config.yaml
n_empty_slots: 16
lr_router: 0.000422
vocab_size: 2048
batch_tokens: [32768, 65536, 98304]
Below are experts of layer 9 (counted from 0) of a mixture-of-experts language model. Rows are named router (the router's row for the expert), up (a neuron's input weights, with its number) and show model dimensions 0-127. Each number is 500 + 40 x the weight over its row's rms, rounded and kept within 0 to 999. Numbers have three digits each.
After each expert's rows: a language model's description of what the expert responds to. This comes from a sample of Wikipedia text that the model never trained on.

# expert 23
router:512556479474545472525522386557457503531585524568470437514448462488515515542498486534559470504536512539508433538496526497554504511562486505453478414513481508517493489440535510546550497436530471448525476511516508529554557553452422478433492479464444512453516513452502496540568440442451488569523541491449546438488490493480450468473556517445476500489543464488435560556490446454528542508533
up7:524517507455536463510553465529496557517554496491534449501478401493496567448529519458532474497496527542532548442541481525531471490573476518452452479486427498443501540484524489531510587478440486420477509502549514546490578525398498505517582445447540501474481438491539516516492621497464419491493477492492496474546473556524437486459488505452520511488497517553475523549535553542405472513507
up8:494544542545508506491499540408509485508570412495532505409427477492521503482447464530526518577450484518461471527509502478544486534480509496507594481518516466548574526503444501480498529513480478510486514493481536504557521442458470549413549452529573447460448498527568506539533555483501525507509550579526478490493476505582469483487552490422511493557592458478508499502528513522474518392564
up9:487569510483545487531469504479487424414490484453475518540506433511537505487529481514511454541503452506504505521461485578486514515515463470444440479464490502465494512472446518460498422404526454475479534546471496522475507502467517549484442502465451450496522568457511567535531508492485487501482481471399593481532448463488498572484599441537444455535497492525482527556497367530540517517426
up10:518497526461500488473460477563447491520420547541478497487534476501548500547479465549577515496485437474491496531509489438556482515548477509519588465507556486497492561497514453573484464510449525523453535527480476489476462565452472481489525494510545470495580501521496430482532451496456561531474520481502581427528447544421469505415443498441429554417535584497557436501545521530546474526488
up11:473511444519480473519490549553450524598558470473504432543495485548477485435485529509489550458496496562470517482589472462488465502474531482458536462502514507439516453457541458568554553494548459432482504512429504502485433495577551507444495491501463536489488486566456522468466514500466517490489540426543464446526403504407578524511513577476504451515542519484497467527492517437572478555468
up12:469455446527486567536440526522507551474557524572425440529478506525463463441470563476529504533535451550466473538457445525570495486553536492497499533528466522423456475431511497532513601462470517452372533515485536545468485503515455493480540503453495557505557471481534520554489476512464542515487538468505449408523525472564462427525518459505532493515510557510463512424467473497457517494455
up13:519466548564553490537543478539455501438453498533491470524385453522539514501470447452533518520520492484425438554460470461541475512493494494494558513513443472540492516471492539499545523469549480536543466447599529495460572578509488517546475555494477468475502456509477502520491474519435579468554528435487529513453541494482418493519559445570505495487548532462506563558421522487517528587494
up14:482528474500439564522422510558445523503434470458527468505537501509547525477537470517573496478514476455500513487469506551496425469566445480415491405503487439490473492478509521555455521448492472477534496516628511522492524538478482516492514472565502514458583528423568449557489466545468547456525513526537533469505445417475518426458544499471502498448520464447470510462450431491506524490544
up15:485625494543515528567577498576540483566528505464442447487491432462506488492496501460456535521544501521485487519475488485522457504502457546458442547447462456510515498445376545519583561471525490528534461482491558556441476516421477524459436515509428501441513432509475502519490507514469509509477488502413491520469494467521458517521576538559465525473495501514449473586475531510477539474490
up16:561502517492536516525446491539546522549554535506518429478468410511595478488526478530468491555499469477461467587450520543486465458467498507440488487453501419548515499435500522475545542467475543493516534547420468526460521538509541534424472517503513450495540411520490518463529436447443499480524545468487484544522500509580562453457542576510476456491432537408476492485550450479468540492500
up17:532507524458548540417515487525513475498484488491468460423490505502492525509440517594556464512465492437454476497547528459469438489567432448464621434465472520488492445504492571593465511477514444499480502497456476468576450482484448506538512414552504548483454501464483439476539584484532502435510512482454503431483479523548533492471555530462524501480483495489458486571530503515470526425498
up18:489458479395491488529577550542479538502457479514530477546515420534519515485468533511543508494565468530504462551507467542492391507503448536418521496481459440506461596400496429524520494422433548551554536481497516551455480535442485496405535532518535513489480523502556442538507517453507529565466507486547499488448540477542473542435517476443514461499522487493543541509475492537494500463494
up19:511508532437544523499481524524506544505585482500528506553365487543484482459558519526527492472446523535459476549466526503543553521523467537437471504515484481536574483439468508501564467538493478497523498584507598445500506485428507483453483491412463489491540469486540450496600467459463513482558479484505509513469494509522561454508498502476476399503451594556486560527514467490450448510454
up20:453504435509517492472547509500486589435487432518455419456482519469451528527508535476535471528495464584553511469464482536504415487531530476487502465432465527492538510463509506516410475525471453505489494506502507513542492434508469502558437555478525597529517485436503555525526494504497505482534550502485512421425468495474369482490507442451521420452464464452445548550457464474529529502478
up21:519566464382490491543462439563460574538571521493449602502500479490472447576511480452518538453471544558488496552510410475503521532520439455437491498581507540504512464492492442467508480472500491494482521608499526526516474542472509518491485561494492516487557506565517443500501478490504512583467499485511528542528512468470436525504559472511570508554555510476485526510536466498534470601524
up22:501550481462446454515542524495533562479513537486487438545454531511573517497488541453508518579495523492423505553484493483518453461540474468473495447611442514537498457485487452508543477482498482481524468584536464501565418488442433467467453526469522566469520501514571509479548505451539482589499540521489557462568449575500485501523537439436545577513501543512506494482558466452506516474559
up23:615447553520500510548416414575484567576492485463521544538490499577511541529424554539503469530545531427554505561497508479466473491469468496509506493515513533503465540476487449533591530430440536444522470499503528518478559534473520538502545444522471455443507489494499531510540483534457559560500494440488395502514527488464459437524532512464513554480529516553443532502515521491534503511527
up24:479526453536555496511489512582448527549519528497435590486440499476500421458431519528524494511500477545526463535436525458520546555488451484511532487462511479497469569477564511515568534437574472499525515529435478403551501539431474474524533528492549485449496528520532498464571526467520496521526436533505591500473551470551464480459563485483463455470475458472443475480494415464480531476430
up25:494517472475580491513520488448471536532537448550523422521502466489474544465487395476472466550573455541460478533486501464511507563524513446466511455526444543465442489460596438487431465495493470527401576494521459507527495543464498471555570491494489497406497551495519467528527474521506449532511489538503510517524429468491462466475481580540597486507470485436459533566484462474474491531536
up26:494537468515552510487492497538563498525511506467500468513504475499530508505494542523612496496553541478430540529470521526477517510631459475466464414497510481550439477416499430554524528501492494444496521485502459489527521574506457449402468443506502517467483465489512503591574438483507492451480506538519497424456522478459447548480511590559541528480495539486487549473512465481490595456468
P and M pieces. Word-initial or inner p and m pieces, e.g. positions, Shakes-p-eare, Patriots, arith-m-etic, plus ev in eventually.

# expert 18
router:492526495514564480539480521490436518456550469550473459495468429490518465467487485566502496459629466524591455502517500484462519522507492514458498504521529420468522446479466513534479517612412465522442479500496552491520484457478521473520520412559546565541581527494529468504449495480463523460474528500531431431494570510481449547534547496508537520489534442543520464567501504586486472519485
up7:563524548449529509566553536518489513479515494533472494449476468461492432535463490502575515482449431465479500541529507450469488496546481541445511576506472522462462484501451446541578536483450460500497469495440495515521451417473561465520465483479494560562574479490462469503451470475461502454474529412589565486452562552514504484415445462462461515425484463504520508541488471529561458475451
up8:554503411540458479458472487517524494523542496538504468451525472492435492429516532496510511451567467497473514517526550461454454521465383563523488491507507483485524490479497565486503446480466466539501444510478486479520439530553545429537489477430526471541581450557556468525505478477539454506555519389469434506456489471483507566474540455547552530525504440453438494513542518558506524494405
up9:510581472575494473518453577449519512491540468512558466493453482430441542410545488500515463500498476514561436520575490499529520482491376476387477511530546534509473504547519468461463488485449486539501452515489486441510520515454550458483550477467585470505485482468480478415490505437496511453461474557456508522605540533526520565533471494502520499513506496547433501500508502570508497534532
up10:506614547397507514434449471458477497463453438532508556450431487561456505497525507585503386525498479514496503475479501509491485434527507476509506504442568455548487496509489391462507518521479430545526497526523491469559567502471528578456523469551427492498444533499532475496501558543523517509537462524509469529531518516547402467483492482485447504500499459513540487550506472488531513537428
up11:568555485460536615509448537556522518498506505487399493461426517480498513575531524545554465488476498526490518538507488408441492544452526536486469465545412523445532463495495466469555507487504510478455466552473569535572427448447541535508512505468445431507511502533519475532541509519503538530520592406540460501527509500529457516488560452486515445523497555511506572462508467517508518526492
up12:505507467489565452532547607544453456483494467487399447485450503440513484511520515487488564473469487473513543500545491501482486511515513450448470461565536586476507513544431507519412521580478531507431512526497476553507550535503479467555539423500474521473474522555527568462461467440519465506458406473497463458516568529503482493461565524472558528446435511465465510568493492483468471520445
up13:542493459501536519482543490573532454438549489494457482513509507527533496434483527488493494520576485494565503516448425533513531481525391533484559520459556481511521455449459520506559492508437422522491475536453570437577519436517543480505524531531588476547492457447444487602497499479510433483455492521515489558462549473508550447510558515530537466482508508467566447548519468464428466509499
up14:516548497507552524548493530488530492495532473422530500574530457457511488495493489543453439535540442474535480512487459552483501597570486478459529485484513497551429491475424497437438518487396489453448451448514520507523488490459569509464542445563547417391503477446505475549548466451433486417503504564476458451502529514479513512495602505511500485544502482508515526511469483461532497470515
up15:422481471533537481490514477549516440474544408510510540501494471509524487501481447532597423537537434507487446544535500497507470461368523543518506481465495437517537433436527541507580447536525455530521495479566460488473475521570549504458408390542519515496489475522504508483518439482566508514526494547532519511461476499460526549543505499523496536510469445552450495468533542552547498517513
up16:564554473464518507538484455484421500555493504498554499458487484487477409510528494522536428503523463460551568523471496468436539518479474517488504394499500556475455471566524523534561472552516523456437508529558566487539500466518527549518468433499538518541511470558454507405494472534472504480495452540481452499450512478484494533486505425600552445490537430528460512539515435560459470520565
up17:540399503544545499541441457490507445496547474482547474472462459542488512528551472485599520465489555469501448502466456414517456534440479485474565482490538458488494442534522521526526477599505435502583486509514543501526409591496494472447493479542461505541530454511527503538567514430495537423457523504486493514490509473499461518599453480451506507518480481424520531527505491564480458532534
up18:515495506514490478495601510567521513452488499528491466378399498507443469462545459504507508451488446503499497525453477498423466567520492499494549563462507515400456460532443496549540502478482554470473471505434498454441528520517488487496490476493522533512441524496452455475459534462506492445516528441625494512533459534471462581460545532481520520490518481458528483546545611504520537482497
up19:578556560474516538543475480496457417463532469454496594464501431553456490429527510454558585519460528547523468521512503525489546520496490506506440541523526476535521468494491480511479544541452495527426450569405501498487542462506524503540474515561570513499559461526478520466454526456480472435487407458494463460497450551469434538486523472515544507480510524540553454576524453531487497494568
up20:526508465492497545472468506415509525528539454430520438475503438487573481522491557584473476452550517518562564533448464529479448472536482450510486508473513542420485464473458473490475471519464561559517482532524512448488527510511457446479580512449530522473598504475509476542479566479514523524442491506516505444490506547453404460483541517456552478458453500562490433520504432598468531450499
up21:499489483479502466493496465472524537501548510461461467471477477464498509535467485569498462511507498519571464596591533443525502544462513588556512510459441497487483504513537515545591514530426491584445412536523542429521498501543522510484530426515561531460499455479543534489482495512470492479500434479463615517551477518389491601549492527490528447517471515530491539464498505539497465466491
up22:501547426526544470487532527535546493484511510557497527576505467551508472453391467506517478424560490470504445471443547553488486455471499556524517525548474556474490424524494466496463471468521535565487548489532425472440456439459467457524495453481522514522511532488522589510513469519522505522429393412536549456492501522467515518529553566520543552477452526502499584486526511526566530512511
up23:498446500469552438534547461398507463448465469565489432485455435498506501471486513507535495473527492514517484523509510541469546508537464473439512496507545472436465490438450473540454472539503453507436518515509485521536536535454568496573519487557486583550490541557561600450473508484419526462501500499521464399493584510516438485543504517456517535457509465540460548517550547460509508524427
up24:497533495528561462508505391484555474473546460431482507508522364508503542521504504520462512521529468503541505507528402547486584616517481518448524534458472512502458479444460507498505510535503508525516470502466550472526531532468507473480533470522502462403575521457524521529495469509460436489388504512473454520482478533431526470536581555514487436552489519511541562464541538506511528507477
up25:532495516497520532483470455539481491517448485612504539524467515536488521427460476563488511431457370500499503496566517486543529518544468516465525521524554434462470472548473415514527464514473443493543489548514522487498482488507534469466532486527541525511551548519547464559405499425471503445486431519572552504505540518470445515493488441436503486471549472553518595460524554505565531529534
up26:495517535516462467469545452512458533442448502543528520512397542484470520437579470540491499464458457510505459539573498475470466459562471515497539575526528476523497561536504602506467568511471594454494562501411525478445476493477508537532435464544502433459469451420488540481480503508429541493451541518481468492515516547485444582460460472530510454522501583531497486546499494508518471486481
Place and institution names. Inner word pieces of place and institution names, often after University of or at the, such as Toronto, Ontario, Uttarakhand, Center.

# expert 26
router:482499471479463547512541450488551527489491497471519476463467521614478485484475539510492576517511480515449549513496496518474473453563529505474504477491482482534499482584474513491497466479551544497436525562481586543502534565450440519410537503522525393508540518487533505465556585543511480450488473482555540444545444500540541475467565563430489509502491567479563436463494596495530506459544
up7:522562464486486510497522512549476549444522506492492444478444497577479508542457432519493419534565456484470512467486529572528489480503495565426443507490428462476518484576500542461566534525607556444490462534516511503455482534461448504486532534523479404508531520580539562570527602495446494473528504496468544495464467520523531494513545523488489517496508501473446477459533608503457520484513
up8:487516514463487540466426491494447475608560484567520504444485526514413509508393519496577516578492511567518594529477460530520452529526495505529473571499456484533519571511548478496494518423535491511453529492496581537465487568521467472463537477587506497509546486527494492555502476500518490434501541483495474455494554483505577498496541457448486466493512424505485460506555571517512504429458
up9:523485481566476433474519509521516560512517460515486471475500495442476465526493524512535551508484487505440486467559421533458537456506484465400508471487473560530459431481484482517500440419538474451469478461538462588460526466479518478436461515508398457498530457500532485516536458573486490435587493517492478443597528512525520428576433510510500489476553519526504555539549547517470447443507
up10:447514529511510519503569497475531449426492460525509523543469530543571497554548503523492506485529492583445565518478563518502509515471441484442471476441437495579514470546478576547522506466476512418485511547502503476472486530522427561480518498481562520482473514456507564546523599441485525528496407504538518548503496530511498468520494558422453428488485559513537522558546574427507515505552
up11:399502478498523535572500513542502473423525534470503450537595477484547539496466567492519533439540478473471558498461497550476489509510492541405468452487495401474543518500465477527560472492487548492526503502493486496386567523534457515458452537442538537460574517501479547485425546517488479538501533438494549567539491438507444454570514518509501528468434455478464452523508520546506513513527
up12:514507485500484520478467533511474582457523540458519388476499517542497525487505540510476535469552417554456508476391498598493452521455534528522550517452496488516444595483478456467555482445494541543473604539520535516500485460493491468484563466561445494500470440482510543525555527495441513533495530487521475505485419537507538513444489564506507464528474500498486456462615571501524534508501
up13:459545526433452488432503477437529512517566477529493494452499469580519547467456482469475524448469525498420563506486505516505453549445471487415451524495471493530474496533529433486540562507533500561478491502471592460457534505457498449521495505461568476416499498485469477447504534439433475502481458505477552402481510468510496492468422555529546540491487558472537480448547485480501605435490
up14:462587475456542455396463433526521546525573487489564520524506457540546487550454554537503487545493523454504487490489460508455443551480503446558471505444498413540586477549469419497505498535469518476492555520406445484510469546399503531518527415505506498461504485517511515457503534476545482499502553556499536517525473458474442464493493554417510508479523442535505505474541489530489534468437
up15:528487509480464525490537463486577500469498488460495438385507516545452431450471534517544569486462450528447598479445545509492495444506504497512532471529493482511485497493497519516619477474472457529452516525509551473491479505521483641501536482532544442528504483488538463447502498496461485428556517501574490476474540513504470442429507545509499550530468505507475566512480602547519482533569
up16:532488468452509515449499421512539524497469505435517506437443494560512441474458515465499492563531583493481557509503428464483449471539473552463522501530459462498459482442427497525533447475490579484452513563527463530551509506506492580536446530495494460576496462512444461490510500506482598547479549480465487391527463540530485522437538580484534484462500483463496544512411513490513471516579
up17:442538436503488429508496541487502520496446543469519522564537445522448436526440530473568519508532449513459462383436541491586497433475528448491499504502554498510439517533520491493502489474558534512435473511479557529465459477423508508477523514551504440517622482452469525461556493431522482478528455480529500448540469507540526441448527488471503478424546509540460459517532451514513464445479
up18:437489460560433476469533501458469572443518519500454538506459500518468511541473519541529421442494500521473496495543506526529489501511416547483457429510538534526554469523491490460468446555466466535539456578447577495495489560534468515483489487482490406566468479497432423553460539476467505498484464449464524518562501494527493461474485464527472547569527523501464547608425444442479553504510
up19:430513446483444536490509503482551521471509481521519439499557492535416493495491489565517531507522472426507469526548535544525457480445428478567554504431427554511502470503494542468414567486450526520484504461513480599493386528533511520451529538495450509526478496447551550492530451417541474502513452502496532521556532519542438479533511490446572509494485466531487490478508602500518566507537
up20:559405424525414524456503506471524448438496490484539478407444551535465399529495490525457512507439472523428501487579519487500532489497514493513485469534480450503493509497475505556514469581488491515522471500539526540490451582433471583506516500487548552509498536471504480533474543555452488447505551409440500496483466552465559491559490584517476496511475488524455485533529490499437420468477
up21:505468508478501566471502530444461551549541545538567513416536492549476469484508483493491515539531444461620521458509516580450418489449508520502513449503507549494500469543471497477506464427487487560477472521526496525524525478448443452393538477491503508479447458462551593458486583488484476455415450481506513433496546432423476426485465516487475520502523531518534503497538542542495482484492
up22:548494498466450497541507548479434564493570494450463535478492556440443496589540494494509506479489492560515521511488448571502403505503510463479483565493520448525505555536500518535406510452493603557431443523471434519519505549419501484542483508477468444421526462515556501508537461490551466508461510500485524561473558585535478475520527512511511502463514491483485488520492601565535473453501
up23:514470513472516529533520441487442505406525425464485486479497558508527489455508475505462485518509519579498487516590509544522487463466464539523522484491533484566565459514492456446533492553506428458481553441427509462528516488571509621460494476508508484502532481549462579564509468462558519570483486554465529536515550575498465531459473475471416507488539498541551522505471560529425502453555
up24:537386518516459557577485458471475520495500480483531502566478468520395520475452509520613537493465467492468499501491514585497455479497444525492506551417507522498482490498516467499531449491487452447448447491527495464459540495540489466449463537539524530561550547415471517486444567417492432542504578465493514511473527544512518419526539459478458577489470491449523455515492551504502482479483
up25:483513558419463526536519494473509504495517512488543470454428508550497480489485583460565536481521485537454476470475513505564527511562525477521622484477536529523522496464497524572473531502514419531469426488483502510437483530473506467447500469456493473461547487510590468524501471454414514508515478477454502553504491516485484523429517489547506525522407535448541439407427598438493524454494
up26:434516457399513488510518429519540543531500500534502498457473559490478469520494481439542572529500501546428489503513439459516487557531478468468546473515476504486531396481531436465493451463520442571520503579546546494491484490496543466502496496465518505510528542581502449474590462537444521532492502543552552442571525513532488395453518505474461526463441522524490543501579573477513484470542
Sentence openers, connectives. Sentence- or clause-initial words like The, In, On, After, however and the ec piece of Because, after a period or line break.

# expert 22
router:502501524487462491514506426532510518456495477498469549490543382493477570512535523537502475434516490543566552602479475501443487534435500441516532437500526509519377577505497505533516523556574548446487446516524542553510473534517475469514452549509506512511541472449457476497424458482549551493521466482496472487593544518441514467565504495521464499511446507400523486508448513509488506453543
up7:440513527472554438481542432527471507468499507494520469567576458578431530516431478509579460411510496478485526527523485468477411482482408469493484467486480463448512441527516465459566496450566474424489473524497485536523554536457466411467483505520492502587510461468423442498487487432480497529455492477470515500487522454507485491529483523594528573484506530445465534533483500517485463441518
up8:502513501491462492521444408547492474523497467536532544532464448418451469512478482527452603493462517545453509471516432581512487507434534504447565443494462530542497481586498535494491466483491569482439424480509530526535483490497497495458435467480441451484508505501468428466454469459443495505542532520532461455451497528530513455576506551508527549493556470406552534444586486457483477501495
up9:511466482528489522481496582553539541494561457502479515490487507455477534555575554486460542509494586506483508558475536492515516500499491483496513586525430521504456532471570524593483548545545493527498474543581597488531574514528551539458480427450560541484453459473448519489448490569518459526432451455516533501562569512526455469509536499511439506503485490496516570506459576477447488460506
up10:563557414551542506541467462518510459416430474563492466487474449525427518521436495461451481571514490499550531544468492534507521447471622507486547524522429492495508492575512563455558504526475500457446511501498475510510496508547579549543491502516497460544549514495424469512460480510461539461499530545540535444540496478539518475493538466516493483524486601511498489605492454498542538452506
up11:439525525527521572505485443505488409476575503482572465531509468442458556504508505499463527558466499477551528569448487511515455543529489488443528451530521525423507481487390561484495519507466565446409489518573531537519495452560551509495491504499524442513555525473491549500522444501521541481495511490477520448473472537458530459575512446538487549437566512549507494578482505483430478432524
up12:524521438493462490494503468498488496520479495570510481445458486500553491534457487554487525512522545487497448594464578452465581500536461454435536486558440465569477481472491520496530535518431507436502502503453500519473428580489528470467496477462553518585441455558516487492509485434531531432504448547576561547521532566556556485558482526485441485556485527457573480456479515528547465481506
up13:518454524496498518471517454553487523560499528473544432463495509485549490485548553509477519454535491531465571511474486477425482538468518462492463507572453510492493577523465469469538533554522513496528429587498621479483481544521527543524538484552478495545543444490446463565504510536480419425540458460588488492534458456475535504544554520460446517459511558411511446562451462499536524501468
up14:496510525551504505497528469530517536498498453496513492537472475528471518507536493530497565490436446515480550562507417467480467515541457443511528536481497594519446519556329541562539523503484423525546495560465474487420504510513444531547522473505546428469425582518442516485470475516499497486591514465515502530508452514496548456547532502532467557461474489463517449490493540497459525464564
up15:511357430534454509506493502547510517500531441495445506497486539456420537495554502576487609500508472605507472560566464517505518478495497444517527530557478525474470506508505529536518461492437555476511470534506489466504481504435451502533520481531479445519497481491525502494579446500447533506542474464411524485556481554495550568510537516527431518522493555570499451465530547494567470470538
up16:530524485473471438435467503489380548527513487505515468460486496550514578496484456543504541485497593545485531474516514514474494498530501480513513446604455509452481556495466393474447468523482515486507530524498495483447504539502521476446492521487430498489511474465475451507352525494525515506489483433520488504553492518434554546502409484464527530480468560418531480552444505470516467510577
up17:493467493461532562424476432549463524460473419475486572495547449488482510573530471544499482415520473547601544555529427533518541498494494475470476473488462435520411504454496474571537529497457469543481493494476456538529595538486522493504507428494511488540556455518526579517420477521463490493504544501463576505488514471445536481482507563528464468494509532452491561446529446515479447509474
up18:424580518476460546512521413516480495479521434474472539515424503463519529447517452507535455527515509579518482579512504518466503570495428521595515509512494473538422530485479523500493531456487482469527431535463570563520398604522482516433504553491538507510493471496447403566462522491498493499509498474480518502532507483487514466531513570499492485512431511519494505544463522522392481546508
up19:524517498535404540446454524493454524489515500508495381446523556513505522507523497527439506513513484503527547563456512527504489458477427456550508497565560501517529535513552536415525558522489490501497500398512542495564444551490466495499520498497542520535510484486476566470486494436440502545432520402552480432562544506468452474504444487473457517507485487432419495452507599503470468503490
up20:501545492482480479504528509503489544473497505464425453544442428496470448508402595487470563474568503485536551550482481495438513527487526489483472462442438461519454481528449500564518469509570532421468470538508504474555561553493475496492531581464496448455515472489475542510465497526548520547399486494453521477546519535564544452592469458529514492444456490480465542495534558576482541496512
up21:493483559503468550483511451456425501480480540428522579433442531477494502498540525402466519478577429543493533501487490485542492518424464421453500481513492515446484529468542578478434429520446525458457523451515489489504449453472495524573487540467475489590472491480508466588514532494510504481528485384489457522521526537519519505547555504436477511491407475516470495520506573477528496503491
up22:455474494470517513518498532529488499510486536521563523459465449447503505540513481480544469459540457504581515482516430575484496498460446509481512493463497495476507545524524502524579524531449563519560476581492498494495449503518514481408518533509480521550419517476470511507486548432532540482403474492588470552556547553532508502594500484506502490445544376428522553438486444497537467567499
up23:535525501510377482444469455519530468511545505471519467451502467461477560471492518492531538465553486446472464472506479538505463504447491400497610526499404557499421511438499501441495515500505481472467404521462474518497445450474500556455501530489485480526470519466502487494434397548575517472591427537420536528522464520477503503532514510490494445485506515454514466557514531508494480454522
up24:543577534425447480523453495493464563474540506491520573542435473531557473554475487510503554532502540517507475523534437551515592494521496494522520457534500559492487467457503494472470443560508467488475471533462546507528433484531494513471442418575476432439494456509443536546494495530570562475501537477467552506490513496484430530517461463453461464526525435381507517564455488445503547467474
up25:512535524484499522549498562475485558471516461469446493488516480495526464493498544580491480467584507467434497495523469502512507413515520447484487477523442535449439475491497506504630505539577510460533493551458488514474496452469496511428420542499480535484463550483470551420426479539465478533543482464529548549503514556494499532487502524504531529485473494452489518594430593414441457479442
up26:383568482506476442560560490514548504519520546498531498484517451483453514513427475529574441438518490498489465500515516494498501528476456444487531511478516482503450512425494553531530545613559520508512438437548481542494496515470447501515469504426487524477496515550510564495508530468442552498409437463572520452461517489450506516441510494548497538411474537426524527460458500505568453483493
Mid-word vowel syllables. Middle syllable pieces inside split words, often le, ri, ro, o, as in colleagues, collegiate, chronology, Virginia.

# expert 20
router:496573496486507469533495509461519510462531479497520542542475491469508469480469527525540593435536547464461585501523539578452455479527521498510521495487488485503434513552508479530499545485481490516489601482531523489518499454420521488468535536447483540533492514447569520487509452459499484539490514541453512566525431522539401495575530515560498503403477422493426571591533493462529533422532
up7:479518489505532501472473496459572437578559483585471532538540480536517509523435513536548548496529498525462523523518463479469494417491489493566569514552489535465438520505475560455521500527439478587543522458427524523519466448507539472406515523449516487563588468541539539470520453440572471514488508490447509491434505523529457536508603530506559520464565461498461495503491495535507434469488
up8:476463498517561505515463525425481536550434541500536506537527505494496432473496505440534588509512416522459489442563513541470510462489498539394491429547464525519444462509466554510514502447483501536442591537456489487545515488470479504534508501456473565437515506533515486510525507495516537476492439516605494571573539447505516419497496495433539486526476478445468501450444508412528513453464
up9:539492463526498493396473576494487514527518503478596562468483538528441492486523444486525565555488457461473578467425470548516500426498521498563497475464457448461444544572485523446525532543521537478484562527495603499444416525510497521494534509592490510567504460518525504446569495549560489524490459464563486469458436483536483497425481547512515527474534482512515513440526503519518489501481
up10:520462499471547545511551508478548507424484446511465500484496425442498481522469464469478552522448555550421528473582561505564444454467571507478474494473439435541475507514501499552495478572428414449498492542510508516536554515500485544497440515466539477546490508474552582470497507537541481468456494517481527511487495588498424452507511479529591510465571550496533490586553488506479550481520
up11:522556486481583561508494548528488445504500453475512459531537452438544463489512429489514496523476546498484519550492521446542493526486527560484486483460498504460529512525433536494560475474482520531497490558519486451518467486426523559466463454524499542401469466464501529555482515513565430551509467457459519531541443535534447529541556515551498509484497469466493575589383549481563478430420
up12:444582483427554493525537544561491521501488535561599513463558387520499492533447451497517562492538466528508522505458464528480458522532550458493530474537501549474470451548526460559461534516450467447498519488420468503500500545499584507515549513486463521521528504461574519488508571507505496480544594495501546487450538519539389482525476517511499505459507442533491553445506421459520477522462
up13:495506496447502517504430502526521467474500490528554498506481459507415515499463471514622576492493506485452560482442493535556460439568514538451429511483522554465521444504432495578497437546491440539542518460561540492462495451445554524465495498568578556510503516490446547556525477469470445514489485533468523560448474509517542559484493502540506450517449502541464527552431487540516545510425
up14:447535549536484497570438528462483501500481509507525542488549517510529498513481482472560526486504449569434457548443483465465469460482523468445492442592496534438512521452426486512530514554475462528529516512488462495540518529491475519509538489552491513500559533452460511502461499470443569527458517558526518548564475504438497588425569499544453481520540592521520540498506438500564538509633
up15:464548514539499479529520469549516514585513527525557514430477462487482419506512510534503545463507543526502512499489521474491458502570548514527512544460468574578486534525421515471538517470434602440463544516556533460448479514491555497514440431453521520406506485516566488485478471443487493477486450479449535461571539554566488493490556515495411520455501593479533520521504471424507482539494
up16:426490507445541517525455488527514474415515456486581510488487500566486507443491465551492544480522523464404520539498468455567510506513472463525494489443546600462534452504522476488546477567455488447561483534493507509534532522463486568483493469437520512426490495507506489529455503480502428469521544530487441526567500533470485436481488455494511581456441439535483597601489551535535546493531
up17:435513520516418540466448544495445532533487468565567395505516485446538482434504524494488494492537464478483533520514540500418405521491453465485557487447560504492492488472532537435529539500458518519549500493534488446487464514471553545476515486539527551518469542551513494442504499442439505535487572518509481488475400481555488562474489561516534449461445432485431448522486560472517441444466
up18:529551457467525448591592439568475519474499461493527454486480470504369505545503537497507476502501497509412442462488510532540550488530421492504503475470440427565499551452488464536537539569452502499480474499528473485506471482495493437528514566499569571456540465490460501468502513486462464492482435542467495579488502495502409518522529551459454562460511435513483532519544485490536509498564
up19:549485549450451493429477537451511439494528474489511580509518553556510434539543478490529476550562542493486474422458478519533457548492503455524540543527439519543441488466477524498513509538503442489521528534514473430522454502511480574515481454523436477503504470538508559496552508536465465549456485420490520623553445476511495586530469492449522586525543470512506551588457512509526472466540
up20:516594464519516528556539533530460498452583527492440496478476462489463493551480484496553461586513499556496519487561474580439476492558480551539529517514501486547461505524514536514406508520518501477488571470497530560578457496509499544500495536470546532521465486432493522504501486456498449444465452507513468516491506554449380414535546543502509469502414496546525576538477449450496531506435
up21:514484468518535522488423532463535410460601464541472461479487484491549511418526538474513482523560518462576513506505535467452579502486500415501488508494436524563515507459588473397492478557518498502478512552488588547571513489514499514487554521495536487559507499504514534523522508516449496502472532484538440489455510462571498532529525567493547473515469452451432558583476500432460490474538
up22:478466479409517525475487491510500509521541482549595498481474520556535456474501520561557501466508452557464517485451464522483503490510532454467521502513538490497441521532470568490532532510548502565516438498474504505478487580422526520545558565534416528524511497527631576507503528494517512492519539545506460536501536520548558509427432515509404477530432517415506505562539536507517449522554
up23:471570560530495508464468538460413516472475506471562525483517502437530412462451495486560557479546573471459540487497545553517476514429468422469501507534505474500474522510454457628498462528510544554493562480542539477479538542482526466471572507467517506511487528495477534486546527537481516478431512501501468474499537492394468466533559595529496529450511503547520527576578488507544546495496
up24:506503461547535486478528500488475523537513489542491480483472513487465519483473481496436495463542482496472524440477495464488501496468467517516596480502597451539447475525482483522534531501468571527473569554557566467518394461408519595426515479505524490528467511566548567497535540438462446474452511515511542455460427502491508496484486567541480564408526492555492422507540532469469464468570
up25:441445491454477502508498517518491486423549516550522542510558516486543474459506511515461502490552601511457542480490498528500459471493512471536493454549469490458538464497545534471517507544518436471532556508570569478562500497472537494478513490506555593483657459469512562535450428433485376559545508507506536489450459476466427482505516521499493529474499486514474457442470538539499526529514
up26:488533533451495482522487548499487587529460460481489499485412520476453530490465461491452543437536506598469520526498541506512431499492438508536493559443423505510481475500512503483545520479466474532468500549522561576534541485498496525475453471513491443581512529524595501510537475470389429511511561561440463551577492467434436515598515550457515478531506535497524535514511546528486525490477
L and capital initials. The letter l inside words (wrest-l-ers, bache-l-or, wild-l-ife) and word-initial capitals L, D, H, G, R starting names and words.